From a checkpoint of a small mixture-of-experts model trained on Wikipedia: 2 picks a token, 419M tokens.
Below are experts of layer 6 (counted from 0) of a mixture-of-experts language model. Rows are named router (the router's row for the expert), down (a neuron's output weights, with its number) and show model dimensions 0-159. Each number is 50 + 10 x the weight over its row's rms, rounded and kept within 0 to 99.
After each expert's rows: "comes before" lists some tokens at least twice as common just after its tokens as in all text. This comes from a sample of Wikipedia text that the model never trained on. Tokens count by the router's weight.

# expert 3
router:46 48 30 51 40 66 42 55 35 39 53 45 43 40 43 59 31 33 41 54 52 50 56 41 66 48 50 64 62 46 48 63 41 46 44 41 38 52 43 53 33 46 61 52 41 54 54 53 49 52 52 66 40 56 43 44 54 66 42 57 52 66 50 54 43 49 36 69 52 60 54 47 41 36 55 56 45 50 60 37 61 53 65 34 60 43 62 50 45 57 67 39 55 51 48 43 72 48 54 42 48 42 55 36 63 68 44 42 47 53 79 45 69 58 14 62 62 40 46 44 62 37 63 48 44 34 57 49 48 47 48 43 72 52 56 53 50 52 59 53 41 64 54 46 46 50 56 31 51 41 49 45 46 58 31 70 54 61 57 43
down5:53 57 50 45 31 54 62 40 53 50 50 35 39 61 36 46 44 40 67 43 61 49 72 44 39 44 35 36 56 53 42 41 46 45 48 52 39 39 57 46 40 52 52 38 49 68 39 66 56 41 59 51 44 52 56 54 30 56 49 46 42 41 51 45 66 58 54 41 62 64 69 48 49 58 24 59 39 50 52 52 64 63 40 55 45 41 74 64 56 66 37 50 54 47 47 52 53 36 45 56 34 49 46 50 56 49 58 55 60 39 63 54 53 61 58 53 25 46 45 29 45 37 43 44 42 61 57 63 61 54 52 50 56 67 43 66 73 62 40 51 54 46 37 53 38 42 67 53 37 60 60 52 40 61 51 42 43 36 50 68
comes before: "-", "\n", " by", " in", ")", "r"

# expert 19
router:35 41 38 52 66 48 62 58 28 52 47 67 52 61 46 64 41 50 52 32 39 54 58 59 47 26 50 53 48 54 42 49 34 42 41 32 38 49 40 57 39 44 52 46 39 59 52 62 59 57 65 56 45 45 51 51 67 69 62 43 68 59 48 49 54 58 65 46 39 35 43 57 67 39 45 36 44 42 44 38 63 49 64 60 52 48 57 49 66 58 64 57 52 63 63 54 59 60 37 42 74 39 46 40 45 49 42 46 50 56 57 38 49 47 23 39 47 44 47 55 61 49 59 36 48 45 62 51 54 52 51 40 75 42 44 56 55 49 45 43 58 45 48 41 45 51 61 52 65 51 56 60 60 43 36 71 45 24 53 43
down0:45 51 59 45 47 62 52 44 37 44 54 66 61 41 43 48 43 58 40 63 54 50 46 43 54 50 42 34 61 37 69 51 45 56 34 42 14 61 57 40 47 64 63 45 56 52 55 52 69 57 55 50 61 74 54 49 53 53 46 51 49 54 54 43 56 64 40 45 59 70 37 32 47 55 29 42 48 42 52 53 39 56 66 53 60 49 45 54 36 42 39 51 54 63 53 56 36 41 37 49 48 55 34 57 43 38 41 45 66 71 65 40 58 51 59 41 35 54 47 24 34 57 45 46 51 51 63 43 50 45 50 36 34 59 52 50 81 47 39 60 39 51 42 53 61 60 59 57 42 64 52 54 53 50 49 56 45 59 43 48
comes before: " to", " by", " ", "ly", " in", " the"

# expert 7
router:51 43 34 56 63 75 40 61 30 34 35 38 55 58 54 43 45 51 66 41 53 34 56 48 51 44 65 51 42 52 49 54 56 54 25 43 45 52 52 41 46 49 52 46 49 66 71 56 52 52 57 45 65 52 54 70 55 48 50 47 52 51 69 59 66 50 43 62 43 38 49 51 57 53 39 63 50 45 48 48 68 42 56 48 58 26 55 36 55 43 43 56 64 43 56 40 51 57 45 37 62 33 34 45 54 61 49 52 61 50 49 59 76 56 47 56 78 29 63 59 57 50 64 40 55 49 52 37 43 31 45 45 68 42 50 50 53 54 34 46 64 46 46 60 50 34 52 45 53 38 36 44 36 45 48 51 43 45 44 37
down0:45 44 39 25 59 48 35 44 46 66 42 55 58 50 55 57 48 25 49 37 40 56 43 42 51 33 56 34 56 36 65 49 73 64 53 49 38 57 44 66 45 45 50 52 39 39 63 40 59 60 68 48 58 64 49 59 60 49 52 45 57 49 47 61 39 70 52 61 36 36 43 42 44 67 60 67 55 48 43 46 36 42 55 43 51 54 52 46 52 40 57 53 52 33 39 36 34 48 31 58 54 51 54 61 63 40 52 42 43 44 50 62 62 47 39 52 66 58 56 48 57 51 44 48 47 65 71 61 32 42 49 61 57 65 62 54 47 46 51 50 45 43 48 45 59 70 72 37 66 51 47 45 38 56 41 53 27 50 50 54
comes before: "\n", " ", " The", " 0", " 1", " 2"

# expert 6
router:51 64 47 63 61 63 49 46 37 34 34 58 41 60 58 51 40 33 52 41 42 40 52 42 68 55 46 49 41 49 23 54 42 54 35 69 38 51 50 32 38 64 59 47 51 52 68 40 49 51 69 62 56 49 63 69 49 66 37 40 50 64 56 65 50 51 65 38 56 46 58 58 52 40 68 54 41 52 37 42 50 56 57 38 36 30 64 41 46 43 45 49 53 69 39 45 62 57 40 47 58 48 49 44 66 34 45 43 65 49 62 58 54 65 39 66 36 44 51 41 51 54 53 61 54 38 46 43 50 49 28 54 65 47 40 43 56 53 48 43 65 48 53 36 48 39 60 50 55 54 49 65 45 52 43 57 46 57 46 27
down0:51 41 30 53 55 32 55 54 27 30 59 47 52 50 50 60 53 47 43 50 54 41 39 46 50 30 41 61 50 44 64 57 52 50 44 42 44 46 42 73 56 46 50 45 43 39 60 59 53 40 55 55 45 60 69 64 42 66 65 50 52 38 38 49 46 35 36 40 49 51 68 54 46 42 57 64 63 69 46 51 53 63 45 56 65 54 51 51 46 54 25 57 43 39 65 47 67 49 27 43 45 52 53 55 48 36 52 59 46 28 49 60 55 68 70 54 38 63 60 34 64 57 43 52 58 59 40 49 27 63 64 62 42 57 45 30 57 52 66 50 43 60 49 55 53 51 46 35 56 46 46 52 46 48 53 47 43 45 68 38
comes before: " |", "\n", "com", "e", "ne", "act"

# expert 22
router:53 41 52 43 46 51 44 47 41 45 59 49 54 45 39 51 37 52 56 53 44 41 73 36 50 47 58 65 63 47 51 57 48 51 36 55 50 53 53 56 40 46 49 34 46 46 68 41 47 54 63 59 54 53 31 52 65 77 54 44 65 71 60 48 72 71 45 51 33 37 34 46 51 50 45 66 46 58 48 46 47 44 46 42 70 25 55 48 58 59 49 47 60 53 52 45 57 71 36 55 54 42 42 42 56 48 43 34 60 46 64 49 34 40 55 50 43 50 52 57 60 40 48 38 52 43 46 51 71 52 44 73 57 56 52 50 65 40 51 27 52 39 52 45 64 51 75 39 43 45 34 53 42 47 31 46 35 47 52 36
down0:52 73 56 79 64 44 46 52 54 53 53 45 55 59 48 64 53 50 54 54 61 62 61 62 52 55 52 58 48 41 53 46 55 38 46 51 55 56 40 25 47 48 34 52 59 64 48 55 44 47 55 44 66 46 65 55 64 45 37 58 41 19 57 49 52 57 40 38 58 38 55 53 41 40 52 40 58 51 43 55 59 57 42 55 30 64 50 40 48 42 48 74 49 50 48 42 38 47 54 28 39 49 63 60 36 55 37 28 43 36 58 37 42 53 59 37 53 64 53 57 39 32 58 31 48 63 59 48 49 58 63 36 47 44 63 54 39 40 49 62 54 52 58 50 39 66 36 56 40 70 47 47 50 48 54 30 53 50 59 42
comes before: " ", "y", " States", "al", " first", " re"

# expert 2
router:42 50 40 46 53 53 49 54 36 50 55 33 42 43 60 60 34 47 52 46 37 53 44 51 49 55 54 50 55 49 46 48 52 39 28 41 43 51 53 35 42 44 69 55 42 67 64 54 31 53 63 63 51 36 45 58 65 58 65 60 56 50 41 35 59 60 61 51 59 53 36 37 53 37 43 71 37 62 36 33 57 31 55 49 52 48 51 44 60 48 52 58 41 72 54 42 59 44 31 30 61 46 42 56 62 50 47 55 52 42 57 54 44 61 26 49 61 41 58 52 57 39 56 44 42 35 53 54 65 61 32 54 61 39 55 70 54 44 47 46 69 57 62 47 64 33 54 35 65 49 52 55 46 52 60 51 28 55 65 42
down2:36 56 51 50 49 45 44 74 61 42 35 41 56 46 51 50 47 38 51 52 41 51 46 63 52 57 43 41 53 36 55 66 56 44 52 55 59 50 46 59 50 37 44 53 62 33 47 50 37 55 49 40 58 53 43 64 45 63 68 48 55 49 51 56 65 51 46 67 59 71 32 63 59 37 50 51 52 45 47 29 56 69 30 45 25 34 68 52 41 45 40 44 37 73 37 47 65 50 49 49 42 47 45 42 40 34 64 63 36 48 51 42 55 36 57 58 59 56 68 64 40 45 51 43 57 39 47 53 53 46 53 62 49 43 63 45 47 45 66 54 51 30 65 48 51 58 47 60 42 65 54 50 59 49 52 36 43 63 22 56
comes before: " the", " a", " 19", " his", " an", " its"

# expert 4
router:40 63 44 45 63 52 45 61 51 26 58 53 37 50 40 62 43 34 40 56 51 53 54 38 51 53 60 52 52 62 53 47 46 51 54 25 39 36 46 47 43 37 59 26 46 52 51 43 70 56 48 62 40 32 60 49 45 60 67 41 53 51 58 50 41 45 62 54 59 52 38 28 37 41 61 55 40 51 25 60 54 45 52 34 56 45 73 37 60 46 60 38 52 72 47 47 58 59 47 47 53 36 42 53 59 63 50 44 67 58 66 53 62 44 37 65 63 47 50 57 54 53 43 40 63 47 51 35 40 67 48 57 49 51 56 58 60 73 40 45 63 55 53 53 53 46 44 30 56 47 48 67 43 35 48 55 53 40 48 42
down0:39 49 39 38 50 71 43 56 43 56 34 61 36 70 56 57 71 47 54 40 65 41 54 34 65 45 40 69 55 60 48 59 56 62 55 53 48 61 47 58 48 34 43 43 51 44 40 65 41 48 56 46 53 47 58 49 24 39 55 41 59 43 60 36 55 46 39 47 78 49 48 46 48 52 35 60 48 55 65 59 56 55 27 45 39 45 52 38 58 45 40 51 54 59 48 53 50 66 40 61 66 40 34 57 55 35 39 64 26 49 56 43 49 66 66 61 62 52 42 52 43 47 62 49 56 51 41 51 48 56 40 63 50 53 49 54 33 58 42 52 30 59 33 42 47 56 48 42 52 42 33 58 68 39 51 60 51 44 48 53
comes before: "|", "-", "==", "\n", "The", "20"

# expert 14
router:42 46 46 54 55 58 66 51 37 41 45 34 54 43 64 45 54 48 44 61 35 37 62 47 68 54 55 47 41 27 41 60 57 53 56 47 41 45 49 65 53 44 54 32 67 50 71 51 51 54 67 45 54 49 57 67 53 51 49 48 47 47 40 60 59 53 50 46 59 46 40 47 43 31 55 58 57 43 47 49 57 67 40 58 52 50 61 58 56 52 60 56 59 80 49 46 58 54 53 51 46 53 35 48 61 40 47 52 38 66 54 45 50 58 33 60 61 28 47 63 50 45 39 46 49 46 35 47 37 51 37 36 64 57 45 53 44 52 27 29 60 61 55 36 55 44 68 20 52 21 44 50 43 48 59 51 47 36 61 57
down0:51 26 45 47 45 57 55 63 40 43 48 43 44 57 36 42 51 59 54 52 58 49 34 60 56 54 47 57 45 58 52 44 54 61 59 61 50 47 58 45 47 57 18 47 58 52 46 56 44 60 38 69 53 43 55 53 59 46 62 37 67 53 56 54 26 57 21 47 53 55 49 61 51 41 56 39 37 54 44 62 19 66 49 38 57 49 49 29 61 50 48 47 41 56 33 62 43 58 64 78 38 47 56 49 58 44 58 64 41 53 54 52 42 59 49 60 68 52 54 53 38 42 38 45 55 41 53 58 31 56 50 39 53 28 41 40 45 51 58 60 54 46 45 42 44 45 50 62 69 37 54 61 57 42 55 49 45 66 65 43
comes before: " |", ".", ",", "%", ";", "–"

# expert 28
router:43 46 47 49 49 68 50 55 43 49 56 42 36 63 57 45 34 33 47 54 50 42 85 45 52 64 55 38 59 57 41 49 54 51 40 47 31 56 56 50 41 44 52 55 33 57 60 49 39 57 59 54 64 33 51 37 51 64 54 42 55 53 45 50 58 68 61 40 64 46 51 52 29 39 69 44 46 44 37 36 69 62 52 39 71 43 60 52 57 52 57 62 59 67 57 42 64 60 52 39 63 46 44 42 57 62 41 36 51 58 49 38 73 51 54 47 39 41 50 54 47 50 53 30 49 50 41 45 51 35 43 38 57 50 44 53 58 30 52 51 52 60 40 43 50 49 64 46 51 45 42 55 63 52 18 33 56 52 57 37
down2:43 37 29 59 39 54 54 66 50 47 46 49 68 57 41 39 53 49 54 42 23 52 49 53 69 41 47 37 57 26 30 46 72 57 51 51 45 51 41 40 68 56 45 57 61 48 69 44 47 32 56 54 38 50 45 65 56 57 59 36 59 52 58 63 64 51 33 61 48 57 44 49 38 42 48 47 50 72 63 55 52 57 30 53 41 48 57 47 67 56 37 44 54 50 41 63 50 41 58 41 59 46 45 55 35 51 62 49 38 29 52 53 54 40 68 48 54 60 67 44 49 44 53 47 68 49 38 32 59 60 55 52 53 40 37 41 46 61 48 45 48 37 78 35 57 43 54 51 46 53 45 41 53 48 41 53 54 66 54 56
comes before: " |", ",", ")", ".", " (", "–20"

# expert 30
router:60 52 51 73 55 54 52 57 25 51 42 50 60 48 50 50 41 25 55 44 38 52 51 30 46 42 74 47 59 30 38 51 54 60 37 32 40 40 61 62 30 40 49 27 49 53 48 52 65 50 73 50 55 35 54 50 35 75 61 42 53 51 61 74 51 49 49 50 47 53 51 48 48 62 47 36 42 55 40 55 53 47 35 46 59 38 52 36 50 58 51 60 63 59 47 48 57 53 48 60 63 49 55 39 57 63 39 43 53 51 55 54 58 66 35 51 54 45 51 49 48 34 60 40 42 44 46 40 64 60 36 44 54 54 52 77 60 54 54 44 39 62 36 45 55 45 53 42 37 54 54 50 43 69 54 49 65 41 60 47
down1:35 33 50 54 46 48 60 33 42 54 36 40 58 54 49 49 56 54 56 45 66 36 55 37 38 47 42 65 38 43 47 51 55 44 50 57 45 38 45 65 51 41 56 59 37 68 42 50 53 49 36 45 65 43 68 53 47 56 44 61 50 55 49 64 24 60 42 50 64 45 51 59 65 33 24 45 52 45 62 58 79 44 50 40 44 53 50 58 51 49 46 47 41 48 43 72 55 31 49 50 49 60 27 68 59 56 63 50 53 49 60 59 38 56 40 59 64 55 56 47 50 56 35 50 34 48 40 40 56 64 33 45 30 56 57 55 51 53 48 63 34 58 43 53 60 60 44 48 46 61 57 67 32 45 70 44 52 48 57 50
comes before: " of", ":", ".", ",", " and", "°"

# expert 24
router:47 31 40 57 59 59 55 60 45 39 32 44 42 62 22 66 53 53 51 40 36 44 49 48 62 54 54 56 63 47 47 51 55 45 38 31 42 60 50 41 36 39 54 12 45 66 66 38 61 53 55 49 63 37 43 55 51 60 53 49 60 59 65 74 58 51 61 58 46 42 63 50 34 39 58 56 47 58 51 45 41 50 50 43 50 55 52 57 59 52 58 51 48 68 64 55 64 64 57 40 50 49 55 48 56 43 33 64 53 53 44 53 43 44 36 60 50 28 61 58 71 58 53 24 38 45 43 46 45 38 53 48 39 55 47 55 55 45 52 48 60 65 44 48 47 55 64 31 61 44 52 59 35 55 48 49 47 36 43 41
down0:40 59 49 44 47 51 51 38 46 51 57 38 45 50 53 55 52 48 61 50 52 58 42 45 51 22 51 67 36 46 50 49 53 36 48 72 58 53 54 42 50 30 57 42 60 43 41 38 54 56 38 43 49 62 58 50 56 43 49 62 55 50 54 36 64 56 32 54 67 57 58 51 54 58 36 53 37 42 41 70 33 46 48 44 30 58 64 30 52 50 37 59 54 43 71 29 70 56 23 46 60 53 46 72 76 40 38 50 61 57 38 54 65 45 36 47 41 57 59 61 62 56 40 43 55 56 34 68 55 47 55 52 51 48 48 45 52 49 36 59 49 58 46 50 52 59 45 59 45 69 66 53 43 39 54 38 50 56 37 48
comes before: " was", ",", " is", "'", " (", "in"

# expert 1
router:53 57 46 53 69 54 51 64 35 49 55 31 52 47 55 58 42 40 52 36 51 58 53 46 47 53 59 60 50 55 32 61 67 50 45 34 32 43 49 51 45 41 48 45 46 43 55 57 57 66 61 50 35 31 59 67 58 77 47 26 44 66 61 65 67 41 52 50 62 68 53 48 30 58 58 50 64 32 44 41 59 46 48 33 67 52 55 35 54 49 68 58 62 53 62 45 49 63 48 29 51 41 44 48 46 45 60 48 54 43 56 34 54 36 46 51 47 40 51 38 69 51 58 36 53 27 55 57 51 46 52 47 58 34 54 54 50 44 47 33 51 53 53 40 65 42 63 36 58 45 48 40 60 48 57 47 44 50 54 31
down0:47 64 54 64 35 50 52 41 44 70 65 60 43 24 55 42 53 38 54 49 41 45 55 52 51 43 58 48 42 44 44 59 50 55 47 44 44 57 41 50 53 53 67 51 71 41 48 77 33 52 53 43 34 60 43 55 54 53 64 67 58 54 59 27 48 49 42 61 35 50 55 59 67 43 59 49 53 50 51 32 28 49 48 75 26 43 58 50 54 55 38 46 48 55 33 64 56 40 41 32 50 58 41 38 49 58 57 56 52 68 62 48 37 42 33 61 61 45 61 52 48 52 50 49 40 43 56 51 52 59 43 47 51 54 57 54 45 54 69 58 43 55 59 49 46 47 40 46 70 36 59 32 58 51 30 44 39 36 56 59
comes before: " and", ",", ".", " of", "\n", " in"

# expert 9
router:37 43 65 55 56 45 34 58 32 50 50 47 28 53 51 59 48 43 54 45 46 55 63 48 47 61 55 44 48 35 53 40 45 46 32 40 38 42 51 56 44 70 60 27 36 62 57 40 47 60 58 47 44 47 59 40 65 79 47 55 55 64 59 47 67 48 59 46 68 47 44 49 54 59 59 68 57 53 45 30 60 57 53 52 43 29 61 50 65 53 69 46 45 46 60 58 49 60 52 45 39 38 52 68 58 51 35 39 41 44 65 47 45 60 45 44 60 45 33 49 55 48 47 47 39 55 44 48 46 46 49 42 64 40 51 51 49 34 41 58 56 60 49 52 60 37 49 39 65 42 48 59 33 71 46 47 53 50 79 29
down0:42 57 39 48 46 54 58 62 52 45 61 48 59 52 47 24 34 62 63 47 43 48 32 52 47 46 61 58 44 54 34 54 48 36 57 46 53 41 46 54 53 60 72 47 57 44 66 41 47 57 52 32 65 48 46 45 65 48 43 62 59 49 51 40 38 56 46 59 40 52 37 56 54 22 76 53 27 37 63 31 42 53 44 44 49 54 56 48 55 60 40 58 31 51 38 57 67 41 44 45 52 56 47 44 37 50 57 62 61 51 44 43 58 51 69 42 40 59 41 64 41 45 35 35 64 58 52 51 43 68 44 50 69 32 46 52 65 58 54 43 67 74 51 62 43 38 40 41 53 48 57 43 58 52 45 46 43 59 54 56
comes before: "s", "ia", "al", "ic", "ion", "ian"

# expert 5
router:44 51 47 51 74 46 74 49 32 51 59 47 54 44 56 38 49 40 46 41 26 45 42 69 47 54 57 45 46 55 28 45 58 56 44 33 45 34 41 53 38 40 54 42 66 41 67 63 44 56 46 65 38 44 49 54 48 62 56 37 50 65 42 44 57 51 50 71 40 41 55 53 64 25 51 59 54 52 38 42 55 54 44 43 59 50 51 53 49 68 58 55 51 53 57 45 46 66 33 37 54 53 43 44 70 50 37 40 50 59 66 65 57 42 40 46 52 54 48 58 40 36 41 32 62 37 51 58 40 42 42 40 55 56 47 76 60 46 50 38 54 62 47 45 51 43 43 38 61 60 54 55 69 70 38 52 43 62 47 50
down42:57 52 46 36 34 41 56 55 53 53 45 62 59 49 52 29 49 35 32 57 57 57 47 63 60 78 57 41 60 50 60 47 38 57 56 23 54 56 50 51 57 64 63 67 34 48 24 56 57 38 52 32 52 60 60 52 51 50 37 61 60 48 47 50 42 40 55 42 51 44 54 40 53 57 62 41 45 55 43 48 36 60 42 49 44 56 44 35 58 47 58 48 43 50 43 51 69 57 47 36 52 43 54 49 51 67 62 47 50 45 46 50 60 53 41 73 56 56 47 46 43 48 43 41 35 35 61 56 47 51 31 43 49 58 58 36 50 45 71 44 63 48 67 57 38 49 49 41 61 64 74 44 48 58 52 26 31 39 61 53
comes before: "s", "ed", "ing", " of", "or", "ment"

# expert 26
router:33 40 60 59 64 67 48 52 48 47 57 53 47 51 39 35 34 58 66 34 46 47 61 54 60 54 60 58 52 33 31 45 49 59 32 41 52 52 56 57 51 54 50 46 57 61 61 58 39 45 55 54 48 45 46 39 52 68 49 26 42 44 39 54 37 44 49 62 47 67 51 58 62 31 58 48 35 63 40 35 53 42 51 42 54 55 64 49 56 65 76 44 51 51 57 25 49 61 55 53 52 35 49 60 64 35 37 55 52 53 56 51 65 45 43 60 52 60 52 41 69 48 50 51 48 40 52 38 53 49 45 41 69 35 48 54 41 34 61 57 50 63 52 49 64 43 62 33 60 48 49 50 41 69 36 53 39 40 58 26
down0:56 53 63 40 34 44 56 68 52 31 32 38 52 45 42 61 38 58 34 46 32 42 57 60 71 49 58 61 44 52 48 44 48 58 55 46 46 31 48 40 53 53 50 58 60 40 49 64 44 53 49 49 39 40 47 62 45 59 62 24 58 54 55 53 68 43 46 52 45 29 56 54 46 45 53 50 51 55 33 50 58 51 55 44 35 41 53 40 57 51 42 35 58 76 39 50 36 43 40 61 53 39 63 45 43 35 44 42 44 57 48 69 49 70 47 58 52 60 63 60 61 55 63 45 44 49 38 58 54 56 64 56 50 41 63 40 58 52 56 52 36 54 35 39 62 66 31 41 50 36 61 58 71 42 56 39 61 60 48 66
comes before: "er", "s", " York", "ing", "son", "en"

# expert 10
router:44 49 37 61 67 44 48 61 39 50 51 52 32 33 39 52 30 40 56 45 50 52 60 45 62 58 64 48 53 54 34 57 53 49 37 30 36 29 63 45 41 53 57 38 63 51 91 49 51 51 50 51 34 42 46 62 35 62 53 61 38 61 42 68 47 52 46 33 51 54 47 46 38 46 41 62 58 47 35 50 58 45 60 45 56 51 47 46 48 62 44 47 51 54 55 55 59 56 29 61 52 41 45 52 67 55 42 58 59 55 47 53 54 53 62 46 54 48 49 51 52 58 57 36 38 33 46 54 62 45 19 41 57 45 72 60 57 53 61 55 51 50 47 48 69 47 57 49 65 42 38 42 42 50 31 60 55 57 57 33
down6:64 55 41 51 40 47 47 57 61 42 55 22 29 45 46 46 44 77 53 40 61 44 51 50 48 53 47 48 47 59 61 37 46 57 46 56 29 43 48 47 68 46 42 47 51 60 50 58 43 53 58 69 45 40 45 49 57 39 55 39 72 71 45 62 25 35 45 53 58 57 49 61 33 48 56 59 53 69 63 62 40 56 51 45 52 46 43 51 47 66 43 42 55 59 65 42 42 45 72 62 49 39 39 42 52 37 53 49 38 56 52 56 41 60 68 31 54 42 49 55 63 63 69 38 68 34 47 57 48 53 56 49 40 38 46 40 26 57 30 52 46 53 49 42 59 58 48 49 51 55 34 48 52 56 43 66 47 51 53 53
comes before: "s", " of", ".", ",", "ing", " was"

# expert 23
router:52 60 54 45 64 58 57 56 21 40 42 54 61 55 41 51 50 48 49 51 37 40 50 45 45 55 64 42 58 48 57 48 43 43 42 42 49 30 39 38 51 50 61 44 63 41 44 49 41 62 68 54 51 31 37 56 48 63 41 52 42 41 63 53 68 56 60 45 58 76 47 35 44 29 58 70 38 42 51 45 53 65 45 53 42 37 59 43 53 52 60 42 59 56 53 65 43 52 44 56 59 45 44 52 64 48 45 50 53 57 48 37 69 59 45 63 56 65 37 50 52 43 73 32 29 45 61 46 50 36 35 45 57 51 41 70 60 30 52 36 54 59 60 46 46 58 54 29 63 56 61 54 51 46 38 45 42 61 41 35
down0:54 53 51 40 35 54 54 51 48 54 42 61 33 63 61 67 43 34 61 40 36 42 47 64 57 52 51 46 63 41 56 48 42 49 42 62 48 55 48 49 63 51 40 51 46 39 30 52 38 44 54 50 51 52 61 49 41 56 47 57 53 53 51 46 57 56 37 32 51 38 44 42 44 61 41 59 36 46 38 43 68 44 55 62 51 56 47 61 41 59 48 50 45 50 68 55 65 69 41 52 51 56 18 48 38 56 47 57 35 65 44 25 42 32 57 59 52 41 53 44 54 62 52 57 47 47 51 51 29 44 43 53 54 32 52 69 43 60 65 55 50 60 72 74 53 51 45 52 68 72 49 37 49 51 29 46 66 53 37 57
comes before: " a", "ed", " ", "ing", " be", " been"